config = dict(
    d_model=640,
    n_experts=32,
    d_shared_expert=448,
    balance_loss=0.00656,
    shared_expert_gate=True,
    scale_expert_input=True,
    vocab_size=5395,
    norm_eps=1e-06,
    tie_embeddings='early',
    train_tokens=1104000000,
)
Below are experts of layer 4 (counted from 0) of a mixture-of-experts language model. Rows are named router (the router's row for the expert), gate (a neuron's input weights, with its number), up (a neuron's input weights, with its number), down (a neuron's output weights, with its number) and show model dimensions 400-479. Each number is 500 + 25 x the weight over its row's rms, rounded and kept within 0 to 999. Numbers have three digits each.
Before each expert's rows: a language model's description of what the expert responds to; "comes after" lists some tokens at least twice as common just before its tokens as in all text. This comes from a sample of Wikipedia text that the model never trained on. Tokens count by the router's weight.

# expert 2
Description: First piece of a capitalized or lowercase word split into fragments, often names and places, e.g. w|ound, G|riffin, Kal|goorlie.
comes after: " W", " w", " g", " G", " st", " \""
router:484522505499525455489502493490547505476507463504509485521578511519527491523501484487516555488528513487489510528465542481498547511555487501461500534526485485510529474489508470497481469470522496444499451549478484535490481545546469474502474508
gate0:452535441500494516562530508486527511443477472529484441450489499475527522471534531525549510514475521490474481525490501491540478499503467480512502484478517555488546514481542505515492484553512538530523524526501470490471474525488486486527528469
up0:486526512528564513517515484539509470492498475502482472547481457467501498474492514456505502456461469468545474499511530487472507471516523466476504527514548495515493504531494502495509490478491514503446502496461502538463536475506461568521522479
down0:493537462517507463520495510479487497519468489492513513483506469520527467483469500524509505495525480563518505507481487488486447531498460523515503540497483495549510474471491514513525592567478491534510467505531480500441492502516462501494514500
gate1:480509514477494454486539501462477500513499499495527491499537508483537529468537508522513560526526523491470487521511552515535489501476540564501518449496529523487509491513523523503507473521510475487472512470487483544502500537491475521471534443
up1:511504493496497479540495483545457522489552515488478479508506515488499537470507548497485510521514498498531519507499513494484543472523520470530499501497493462516490536548525487500527518470525488495483494549503472472460497484439485514440512486
down1:452525484462520547430487550457503484497510481510491484509454513451515487487541532514485489493508513505456533506523537521529480496541518504484513506474521493478464444456499504497528499510523528508518454509500478500496503513494481546505481470

# expert 13
Description: Articles, auxiliaries and prepositions in narrative sentences, e.g. "The" starting a sentence, "was", "had", "as", "to", "already"; also seconds in coordinates.
comes after: " as", ".", "ed", " and", " it", " It"
router:482471474480530486539476512515511499469538545498492479457559512501499461513491485498484484507480505478484511498493492545495570516524521436472486498505493529486488513515485488499478479460512492518470461466495507515497522527563525491517491504
gate0:487497501509509469483552484534521495477468527482504464492507524493517484518492528479523519528523484489509491554449514537521490528412489471506549524480471473459505511516520459455487483481489486482518486501465465502552553498464519513509500461
up0:472452516514530508488477468459492529485515520524473518491542512543501485525484505498475533503471505520474486515513491466469525499540527500474500485513552502488521461507516575503513549505518493532483462497536553516435458519493511503486492527
down0:509518491452527553500525532483528483448499527514519422488484561497485505454501508469509517484541459491512486519517507491512504526478469503499476502487506479538465543489558509461482483485507488511515454507518483502505531456507495494498492507
gate1:473452496488504519478504547520510507569522493534537497474483530532482469484482477483532498496494487485477507507512547473498507519452521485509534503532495522523504523480527468494504483481531504486515507487489494467452438467457481524463468505
up1:502489504500505531501462507455524474495501482492488515507498477494538477504500498514522538459478466509497497506498539517530487474491487488543453507482502523524512519499461526478498479518509488461531465492489496531511491483508514505505572528
down1:446524460501486490524537526532473524509447443554508478518519491536490486508502468530519440460456482536506477518527524507481473468501510474505512570518494478518484532476519486492493496493534455510465486508485533443503500520523487498521510520

# expert 20
Description: Numbers opening values in tables and infoboxes, list-item dashes, en dashes, and sentence openers like It, When, This.
comes after: "\n", ".", ";", " 3", " 1", ":"
router:491482500510517480542452503494518482507539525481520500471582535528510491519487485491478442521504506490489521502478497505480525520531499456427498488506502485509471507522531498509479491488524488505472415493466494510495524510518533502520486500
gate0:514499511498504473535509497483482502494472528488514480514539492498517492541500457481495523462508475486513513529482482491475474490488451504523520504499503494479510506499491495494524484533517525534462502524484465477481460503486450520475492475
up0:529560539526522495482509518465474492491493519488535515470487489488457494471473472522489489477475522533504534507504454496453485481472530532521535530537545506479501506507495506491484517462543507490484520493535532455487482478506489440458537473
down0:492484491562489499500524526468492485499506506457525496473532489504489503500515480491512550482492501493473478518481507479501518522461487496433473501517494500474463544493495512514529528488484477553526519517504507464521482516459512544479501485
gate1:528487512462466501478483496518470521483535467528527484473465513500493484492465522486543490526501476528509508513505496478485507503461513509516524575512469483469509544548553487471489457527470504492488506493549515513531500492481483510555481505
up1:558516505526557487458512554520477463515456503487529499493496503492474471491499468507490513500523502544510503518479494474508518499519481514498526460511524476499492506489520446502481506526530513506480525491472477509462480504503479505492504516
down1:469485511490535500508506458496509544523449529489506496551496480488491499492492485489515465518485526497542476501484483501498534460508479494496520494516490467462452514515496506477533487441511452507504495494514491489522492474533525501494521485

# expert 22
Description: Second pieces of words after a lone initial letter, especially H or h, e.g. "h|y|pertension", "h|tt|ps", "John H|unt", "Johann J|akob".
comes after: " H", "H", " h", " and", "h", "=="
router:477472500525529489506489508472511454503568521526502497476548509530497475474495498497448508513550490500493505522461476505497514495510493473477500518518475502455502509532509458482505497451501507500486478519499468499497572506528502488502465516
gate0:494471490490503544495510552487475461512504528514497533507505470502529495508489507491478454543491467500502502516531505492532531501532534494454494515513500528473495509444506507494480443493478494501483508489497530477477537523476494495490492497
up0:548484521494522480500519460520518536479481480473519490522470524501486498498492495467524567465496534474508492499516489514466489513447487515522495476486500447491479518524511532514511529500519527497555502498473441505504473463525509510504478499
down0:501506503497483487517510472480502498511482502515514452479529483499484551501509507474477475471508452515492524544487503471484537495487500493453524495483454480473500525473487489492516516518489492497525515490554487520490505538492503471519518485
gate1:473510488553455483503509516474508487498498434544496474522506486515480535544506474520493495463501517481512479503507508563481530492491561496493468460519501500473518477479468514496449542499528444510490512489536475516496488437513499505517522465
up1:486501473497410486509488518487496473505531465534509445515514517525487495523516494514508503486497513506540473514490504541493496499472541493519480475516522546462559488482486506477453538469516450512500475499501469513477451430557488531514497498
down1:507499523521479536499551498509506472496503479464482476481467487496497499445481524501562484452487489525489481504496509483532464487485520490513504500509496501503519470482469461474490537480510512515493466528556512471509516482490545506468469499

# expert 28
Description: Second pieces of words starting with P, p or m, e.g. "p|ig|mentary", "p|ub|ic", "P|ab|lo", "P|re|liminary", plus stems like " Pan", " Pet".
comes after: " P", " p", " m", "P", " Ch", " M"
router:451515522495499494506493506503536512516474479484504473444525504514519508515498479493496482495552482512493543519487495514489509483497530459483504495557410522479477499541501488483493539495508462508488514487500524502491518517482475497497476493
gate0:537545519541527508482530493487476499511525528535456474468477540511506498500496509491472480478525497487507501530509524526525496505484487512517522516509519546517511546496533467478501508492536507510484479517531506505467527507493502492435481505
up0:507483498520501489544542489516512571501452523501517464486563495493523478526470470471442549506529501462569489516504508513469558488518496502457518554473498494520477518458528527486481547486524543520488475495448479487506479539525532514474511543
down0:536498442521496523471497498467515529493470535492478479498500500525516506520551519492475569541520474514510445500478498458502506525540496505490517516481507506494488492499483498527463498496505520494501504506528513513495490539542510533506506497
gate1:480539491471529506455474518514497511488495509490484503504482468503478505490462588513536527499522526523551509512478485496522437489500482513504520498546537524490502515484540540496483503473530490501460465483486430512520495508488530541528524498
up1:552515532496526453555543511484474538501507480521496483508503489507528510502520453509480472513462483477520483486484524528487543550516478488462482521454491454478518508511485536482465482512487493523503512558523548476525530504512506537516479506
down1:531525467470481486512487507509484445498549484519488527508511503510541525503466492493527462538513507543520506491514494518560521500534545487499466472543503464519503540465501488525499517472521535527519532508513479472493518503506467504543529509

# expert 26
Description: Pipes in sports and results tables, heading equals signs, opening parentheses after names, plus words like called, such, her.
comes after: "\n", " 0", ".", " ", " 2", " 1"
router:490485458507519447545442500501505485492551518482512498464518515516497519521483490485467479512541506519503518499481511519498544483515508504465470467455526530480496513524518493516494495490513490503484473496509495483541503520498494486527478486
gate0:481522502475493508484447496508504490501463539523504511506505531454513429508456518511509504501485514537522469534519547470509484518480502559508519497517491484529533512513492510488500511459528518494463470526490485512496495512502586483516492494
up0:499513479488481522453510488486502497493528482536523430498527526481497532515459450501505468501450503493503502445519498477482513487548516505518501486507474484454490497505548540493509527493481513457442537546545491484504499487442498546496480533
down0:557528489489517526500457520473471446512460476539523494496509515439496488480470470517489482503526510444506497436495486513508491471477494538523512489488505523511495486495515510488533511472500467505558498495505493488536502507538514495461527488
gate1:519505536513467489460531487533486515467490509511498525507527502461527504487473495484477498465478513507472502537521519487490485515493492543492464585521494509493500488447483476515506492475510501491502523480520493511472523446513480472502519501
up1:482504505494492523487495530461533542532513488530530489462534481501489528486501507478460499475490515518527480488505482512487513502539524487498501493488493509526488497515537514506448517548533486507505450408546448539541510491508515435490521539
down1:510482461544470483490486468522455475497480464515508458498485486499496520524484543515560531445510463479531598490483519486498498488522502469474520525501525456493491493475483484501528503473456486503469545500504521506505455500455443487476495513

# expert 5
Description: Capital-letter word beginnings, often name starts after "the", "a" or A, e.g. B, N, Ach, Alex, Charsley, Vallentuna.
comes after: " the", " a", " A", " The", "A", " An"
router:480445510541526533496448514481526489507510491486527477492508515507497462549482491485516513536541479520506509491488483531499505511493492475500496525467517478493500512522542486505496514443514462461485470502491471537462486500481533493501492505
gate0:494544513465522483496472528503465462479499495518519494522504460504472470474485448523507489499477483525485523489550451493471500555470510492477482474485439449481547512526495505566485499519509498552508498529502495516486492494520469500507502514
up0:492483473502490461483485463496484527491515495491485519522449460515537503500503526464484517492484507491502482515464565517511486437495454538526513482497514520536487505510500496491521515485514531473521515503525542459503512534534497477496446463
down0:473507542485493518508476472512503553525487490509507554500480507519458522503497435540514470494506511506480470505454468501542541522503463537490502509495472521464550469524501499556486526462491482528466508506510514533495522469477495487497477509
gate1:472520536513492538511532504504504499531492497461488531501497567464473544507476529515456517505518515483480494512498442449485515494470506459507506477500480526481533533494463509495500543527487471452477520484448538569477471480480492531488532493
up1:504502543504495556487525499543471507484488464477484535498479532467462514511504525470459501498537483477484473512517462504492538493442470521492527486474499548507515550566504510468466486560484515497462507504506525545436489502470459508490505502
down1:462534497563482544509507532530500487545454497474527481496504514527530513535490543474472484516521515492462477524508554488489458474417527488475538503453498473512526536473496470492471540542480482498527514502502464492508529477488483521506482518

# expert 11
Description: Common function words mid-sentence, mostly "the", plus to, in, was, were, but; also decimal points and digits in tables.
comes after: " in", " of", ",", " at", " on", " to"
router:489502489498507488531475497509512503503536530480508467464552516506512467485484492490505491526485495495497510509484502538496571497547521456459502493508478538499473515502515509498465501468512487516475434491510489501463509521530528500534487495
gate0:521520519490509464479488480506481486490485496496482473502513479502494523496507506414504527516483513528511492525517536503474493429524532560498530490526499496523442489496519511507485486452474530547487522512482454507516517479540473536512506477
up0:511488503527496525483488532513507525462523511503480529505549492477499516534505480543468463518501463499489527460481507441529477506496479499535476528463551460481519482509457482491531522495503492499474493450501536487482495491447526496490475526
down0:506504547458448466518502465519522488475464486446531500536496486533513499526490491517485493507483454475488529499477501497510472482495494450487472520529521507483531528555509529458494494500531496540502496499493528478486459496478519467489483520
gate1:522486514492463464514505503530467531522498465468453496519490523506523537481484499508504516534543464500445509478505532524524499504494549494485537552456545499494513535526498460504461554521491485474471545501502523513536450483515492533534504507
up1:479479502467516457509556523516458496498516493469476475510522548511505514497539526486452479544537488515488541487461528538497503494496496502458513479472532517516490467504479514523475548491441511484500475539490468529522505496538501507489505497
down1:510512506476497469555542498484509513520499555492504501498530545502485474499490516478449536497517483502526480453515488488486484491511512504503463510553542469470470527507522480499501495485493531502525511500537475522461504514476516500498492518

# expert 3
Description: First piece of a longer word split into parts, often after Ex or re, such as exper, ob, mov, surr, Ex-og-yra.
comes after: " E", "E", " Re", " in", " re", " In"
router:526537542500495496481456471459495475498508526538518499467490529546512525520459490510535451500483462503542476487472428451521474486475514444535495517506490536483517491474491485542475484486534468480544541464502498467487490492497526463508539465
gate0:466496476512481469522528467485506475499431560479482502526524485487493507491478456502513513527499485487493449512494528524520519479502465471491504496518545535444541489493515479485463533542448512447533480486493471512482489480472486484520470482
up0:520507467505536481556558476499467513487523523518460495507543484449473476491468420485488502545498488532497484498502500504519492496498471471497485500496537541476514478533507476513535526489534495462515486493470508501509515517515522506485497498
down0:520504550510468524485476533496500514480480500505469491454461507519523460495505518513500480552510525483521515487522485482471518503520483509496486487526462461472526498474477523511505516448479526479512517541546472477487507471497525478523462542
gate1:459513514482477511499499468486449475499465520569506492513503517498511528483440525519468473490502506534507551513475476474516515438517522531500500481488481496484468482500518517513502495508517455467522522451478532500500499507487524502530503466
up1:522523519530498493524523451532505498476524479453488496503501488490484503519506458553545529493530475468481453481466521507511488508502504491497523545541470522502495492519510559475503506487488551490502469521480497509528502480514481478500536510
down1:466464517523517492537530519508541500532515473506480514520477484520499528456481506488501561506475481513526487524477504520538511524463495537483528481499508505480485458482475469540525507522506493455507509497511512475440483541498488499501523505

# expert 16
Description: Single capitals or short opening pieces of names, often after "S" or an initial, e.g. "J|aime", "H|eysham", "S. D. Burman", "S|ep|idan".
comes after: " S", "S", " s", ":", "s", "-"
router:485515512492509510500480501505494454487540487464517506505498524483506505564489493506485518547559505514499485488510490461518513482529545510478500512513476478480499487519531496524490483462483476509512474480511502469457469497527506489522470506
gate0:530543530450493499520499543528531481504497476477494460465472498551487479540519470462541504466516490488462538516484510503489494482503479517480498504514486512472476493530516494509494517510503515512469460513545532452501443486493511512491511492
up0:509478506473513519471461483510519505529504500474522498492489511530492476548501492477520504471500494501522474521501499478482471423536480489488494523519490511536454524529540550487477518543460553490522528497557540473500517451469532517491501488
down0:508476491526501492516485488543496504457473511494460512494489476515507483525469500527513478504476493487493520508423504512482498487531511488501566520482472499499524481545530504470533478471481489488507497516441494552500541471509487461522504511
gate1:483516477503480497514514563510505492508490547520538514510512496478526496506509520519484495481486486486498502510482513502503528462511495555495527505548493473516549440516520510476501497461538500519452509503493499526508527495466555488462509483
up1:504495522521508495495456475438488503477484493496476478503505520466523515516511465529504501454501503519498523456511488485508459504448500484537467483455502514507536537497534497530483494534494515549520491497516499480486502498503472460471534518
down1:509522508495500520566548513509482481472487504509488526501511479492492468489476489509505502571538504473475507508509500519463511495537484580527534512458524471504463527533501525536482520491469515496476465446508496512478470481530526540510494507

# expert 1
Description: Line breaks ending list items, table rows or paragraphs, plus commas, periods and "),", e.g. after "German cyclist", "4:36 |".
comes after: " |", ".", ")", ").", " However", ".\""
router:489491483491535497548480499506530468476533538522494502466542513500515499529483477494492486519521489499468540515456520490504556509539518434487498488493506507543478518520508502496474486464522494487490452517500489488475512514531493502494505501
gate0:500464524492510460517478471469491466510536519518484513501510519483532538513439486505486505488528464501529523518464524479494486474476465486481511514516491536528519503477521490511463482474472519495490469526473460531525493496512482495503523487
up0:543538512434499464518510458463490491557516471508523496481488505481517527489505537481537463526484500496550504496481536554478506513488474485520481498494505518483515509454504453546503539532498529472574492505493518521511455483490492492527499510
down0:474544554498529467494506478481477534507475496518504563474517527503480486480517482486478525470504487487538461509542502500496527503525512469515496512472477483486503528449509465519483537486502515521506526545531484494460478503500478522508557530
gate1:492512519517523485474493508451510548519527515477490465543522503510554481503457490469471462475523494468476490555536480464522488509474531498498532508496496505488463491529503490521480498473477473502491521483507524496470496543535486482527540460
up1:529501524564490499517522508453541530519517524497477494538511479515499480524524510487501492468523548497466488530480473486513483508482531526487542494490485500482515480495516499532488471476491502535504500491481482484498522536480537492524481530
down1:496556520526487484505528508469432481508517520530469505482490543477513502520484522487500496508510491484514480440516442473509550506510473487447495531506503526498497517505542512468518501520483521498456511501478468542499527493473534505470523521

# expert 24
Description: Full years and numbers in tables and lifespans, such as 2005, 1995, 197-2, plus sentence adverbs like However and initially.
comes after: " |", "|", " (", ";", "19", " 19"
router:472496471487525489522465485483531483493538520491488480459548517491507480495491491489488470513481511501488509498481500563512547518551520461506477486507499501507504505505480513505470510468505493536477441468483503514501511511541530466513469504
gate0:464478505516490512517535517518495515491468500498489474551508543485494512530469500500464508524507479490497497523502531545506528486483498465519527529518504523506522530501517462478509531491504505488518477520476490527500493504506457530497469456
up0:512511462546521513520478491514508481450489554477497416514498468499469504479486484484481500446478529493496521516537509498466496539524520480499466460533459514506476471491524517516493485475528465475482527497509493447472492533461520509525466488
down0:533541519492487494481451536465529537504549514519492516511501491554496561479483551517490473517510496520493503550469504517518471463520459485484475513524519496489508512459499528480499478489523524493481520523502482502489476523489489494549538527
gate1:486474537480529524503515455526474471538533493499477517459475498494494501507503554502512494495508427477512478535497535466500464538488500515491485492499533482523521478508523518509475472436479523516534525518500478455494467477525486486492478473
up1:500499512520527449540509478523529505467498496449490502506490525505517473493487406487486545486427503498487505500526508538517512529526502467512481481478536519457471499519458481512519501492489542487484526445511510497517546499443516516485523473
down1:484518506481477516524507511444530514503499501465501474526468500525499535499526548511495457551509493532499502521515461519503485523492486534525462490544522520516518453463494510514496465472464499484470517465493560454541518529534534528548478477

# expert 15
Description: Second pieces of words after an initial B or C, in surnames, place names and species, such as Bucci, Bukavu, Gomphrena.
comes after: " B", " b", " C", "B", "b", " M"
router:448493487483483543498473512540496482498512497524481504507521475479502451478507498462487483519479472557516478508534503508505514483493515543484501463482516469449487520488512472446492504464511503534448531491495481485477479498468485526531456454
gate0:459517488503523497456498484494464569466516490529469548490535499471515527492528484517491504506508485502485529506489533508481531485481481519505462533500492529437522470430489500489447483497441482516474510512503452443532456534507542465503509481
up0:483540516513504537482527486519520517494528530518472548514505457503534509505579504529502498522509494494460460504482496496471511460467485522491465523495469569451503495448508497488470486505454524517481508522499459470538476545516549477474480496
down0:548504517509472481469510463524464523548464501435507432530485540496522478528508467532495485487546474526496510502520495504459494479494501478510462473495497513494546523473542535480528527544502506551490507489533496548480480505500506493495502467
gate1:478517513497477463500476478458512519460521532507476546529517500504505470522529497522510496538485468448498569503554479483538504481482535507452505523440498526493489507538519495529511484513515471496488531492529472487539489506516498548475508436
up1:518514497482487438503496472500531502530549485471522475518511491518486512508501513475465481489524469513545462507481517508475481541518484524522472487527515498528450531464504475504526508502537503510510529467484514508487545459448522500504517462
down1:475493535540481488474470503520499506462514470492500494499484505482521546496488518506498516463508463534509519490535502523534487496480540506511492490523493518536465513530504523526496492473476497542526513512468477544535518498520506496510492499

# expert 4
Description: Blank-line breaks before headings, plus " and", " the", commas and coordinate digits in lists and tables, e.g. "Rena and Leyla", "9|1°".
comes after: "\n", " of", " with", " for", ")", "ing"
router:488496514513556505537464535495504471502545502490491516458548512519516487501475475484507454515523501512493520509477510504488561494526511453489500500497506482496475512500533515487477521489529481529492467511485482463472494516535504510493471498
gate0:499505527495482468501474483552491487507484508535467485489518498471523511504518496540516494524507492494522458567486546505487513440481507462509545527532510524501526491493488478484513490498510541505525533504525485511512479492483515521507517456
up0:508508525510472483532448480587508504502520518521476494471532485524502500453538496541470536527530520477505521515472496528458492488512518462495487491536492517502483479485476488455493528465504493490547500533498488491445444498534489495513539512
down0:506499507493481496517494476543443500503498499491502497469456525492525469488522503505496509516494543539537504489518487468514518534495519510489469504447502513538477468520492523533464477467482486518508462512506551524537496515481528500476497465
gate1:459481498476501441482523520463509509514536498457494523536476514517505493525479488468493516452515475491535515567582503463492454469517507495527506482464495474496548515502497478462490483538482476462487529508524486542528477490488471456499504466
up1:503508508530468444449527517507522507495478477478530532521472495496481501503492499475450525488455476495510520507531471497485450448543478480498526490521477468461529487492517465519511451503505484477543511502533533517517452529486499506531498490
down1:504490474524466454493473488541474500484523453473505538509503537526467486514466474455521449505495455479493499525502508496494481499502516512507547498512534502507533489511473525519510479526474513505541501527490534447495493491441529497510546500

# expert 21
Description: Spaces, parentheses and numbers at the start of table cells or date parts, such as track numbers, minutes, June, 19.
comes after: " |", "|", ";", ":", " (", " one"
router:489480499521537475554466505499512485518550514480522504464585520523512486517485483491492463518513502508500515503476503493485528511533503454448495494507509496517468508520512508499471490479519491506470427490484490502481520523521523506518486498
gate0:506483510507500497487501504499533507491505493558481450468466495511469514517478497504497464502500454501465498517482531544481491465475518503496512545527517499468481515503498485489460561503513514527499491519513444471512477521521499515507518474
up0:497513463512466472528521539530543491502540474441552466514480473500533488538530500477473483518502510499508473513515502463539505455493468499479486457509508491526507472485516518572540447546519488505494526494466530538492525520480512470491475480
down0:476489548525510501498452507455499487502519476508495451503526490481507494499493517474472439493519492492542497488457545475508514506496496496465507532491472527470540461478514491530520514445515462502554510508529527468556499483502498496483533557
gate1:506545545516450516506531492500511458487501500553531464533518512519526530459470481489517525453514530510466487532563511489462511501507482437487461463503512474492474532548484492524483477512544497508484514506490511469513528505481470505502471499
up1:476475507513477492499458537483520457491516543505495463520520533494481501462500496471513487478479485500453502467474516476519500512506480480552491474468516501484554518509514515520516504538454478481458465518488510489490496503497463482489512524
down1:538448511537514499499506522500501503555482500486502493505496470493489512473506514465515512486485476441535512487522498500504493458483477493560491534499484528509494480503547480486544521495483538480499492479482488554512546505487503518537488509

# expert 9
Description: Opening letters or pieces of proper names and section labels, like Ph in Physical characteristics, M in Member, Brazil, Belg.
comes after: "-", "M", " (", "F", "G", "B"
router:515533526504528478500496488520474500464545503500504523435498473516530513495486547506491511456523475507505464497443486494485510433462489535518492512523518505508505524524536503492488489517498467535489502491492519490496498499519533497518507468
gate0:516502485464515493515480515448471474488507482444534517461504510493528496481521489464466485482497539519549504529483530522539502484455534504494501496504488523485524491525494485427515497530497490465510469510469485552509528530521504526508519453
up0:488496475496494509500518509458465474495498501495536475455534523485486495504510472466447486471523495509542487484501492515538494475483550502475520488464526531497534502489500492501531469506517483442519536533506501516521567523507485491493514490
down0:500507500478516535508464510500493478453481504471502516579495524526506486523495492483535455508502524515483493491466479493470488531521500465486489508523487511502495451538482544476535550490486491449538514465494502528491487487483498537507485499
gate1:493532510518509462514485483514462510511485489504531458475503509501554515499516557504484501458555522472496433501468503461528518456474499512451473533457443476508525511508524505556489505528494475483536512527460453497497476486516514477521500484
up1:509541511513489463524495503515443516516484486542516481447455509525510491502507487490536493445509496505458505562460494515503483512491547495496497514482494499528510493500500530518505492522498516514498500521558487493522508528514532484501527493
down1:524475437521447481482480503492515497525507496517462474531469518510468496447522548489523548536475502531455472472486491478478512516500524503519474517509493490518508509497501462515464509489483522490503506506475469531487530521495512449506509471

# expert 17
Description: Table pipes, colons after labels, semicolons and line breaks in lists and infoboxes, plus years and "from" or "a".
comes after: "\n", " ", " is", "\"", " —", "\n "
router:497485499513519470548463490492501460490528530493514515466569512509510483522482475490482480522515503490507506496474513490472530521530511467457484484530518496505465511511496502501460500470520485516473446488480489489480510506530516498503504503
gate0:497478555477457505462509502509496482497520498516501500470492487471535553490525509500475505477551493524532501529543484493475501489518494505525500486488474545511517514494473455501466501511480448526485478491479473488510493490512489496473446529
up0:528532587511478502508496508479491476488528510466483476467509496503520496499492505488469506482532519515526485497520499459481487498538499519487508465502463499519518528554493492512504506509484483491526472479507482490506491487538546514462474490
down0:550478507499508496522505486509489514485496518483534534526516464477489479512538498532504505486468490478530497521469495501514493509544517529494491519480498530511509459459520480500497556494511520476510515485483471515461481540530506539499508489
gate1:497484533472466481495491505488492477472489521496507510501534493504493463521496502523452493519516498452497510568505537478499469477462533447489499543504518536454504519516525497534509521497489484463520498508509485504525465466526501477454552497
up1:444473537456541443485498490485509508463474504476490511481489519519521504507527536476485528488525481463506531495462496533492545514457486492485479523469508554483521542459503501570487549511500493485492478539524545484532502467470492515462481539
down1:476479517514530496500499503510504496524512528548518518482489511501506534432493539498489492476482432490504509524522477503505530510474484517555523508509477480509511484522514514487540551510515513446498540489505479532491480464479483499524519520

# expert 14
Description: Prepositions and clause links like at, by, which, while, plus separators in tables and lists: pipes, semicolons, closing parentheses.
comes after: "\n", ")", " ", "\"", "\n ", "1"
router:503485503514543492563471497494516468480535532481516495465571513526515497493478475488510472517508498505485516497484503492489535516521517454457491489506511485514460512515495514500473501481522489515475451499476492490474512520514510504505492492
gate0:527529477481464473460473456499516494473503507517498500495427494530495529528460504505492511540498489536511535483488545493506501486497527502534493532473485490487532517480494429526484480495433450488514526488476464524514549536515476507530491486
up0:489528500480488472493481514558512500525486513504492509533496477519515487477523494455478490501517505466471500561509463487441523467490446529514476502506472517491483550495507512488483507523502509473504476533494550511446480496543465478509480519
down0:514485486511507519520517470481517512487483493533494546486511479522521497509525527514496519519507522490479474460500512494482511486451483501463522470517506482507488500546464537474482471513498513460506505475480456487511519436471476465511507551
gate1:542529517511548483489531499510502494426491474488491531510517529503518463508509526510518487472499451548481485520497534463511515483484522496485540536489479502495506535547523489495521461494511472504465524479509491473489464492488493465507515464
up1:531490505483482503524479554477525495507502517471491493517504514463472527533508497506466486495526502521505488494487503519509507514439492492525495522474489516503515521467555535476497470517519495519469476483489465491486499509507519490525500435
down1:476531518503509498487467478500479502476533512473532529507540503510511525502463471496508516489485505518504509466495499517525513496490517533496492485528539512533465493451508519488558488529494489501518482480479535505485473495488530507530521528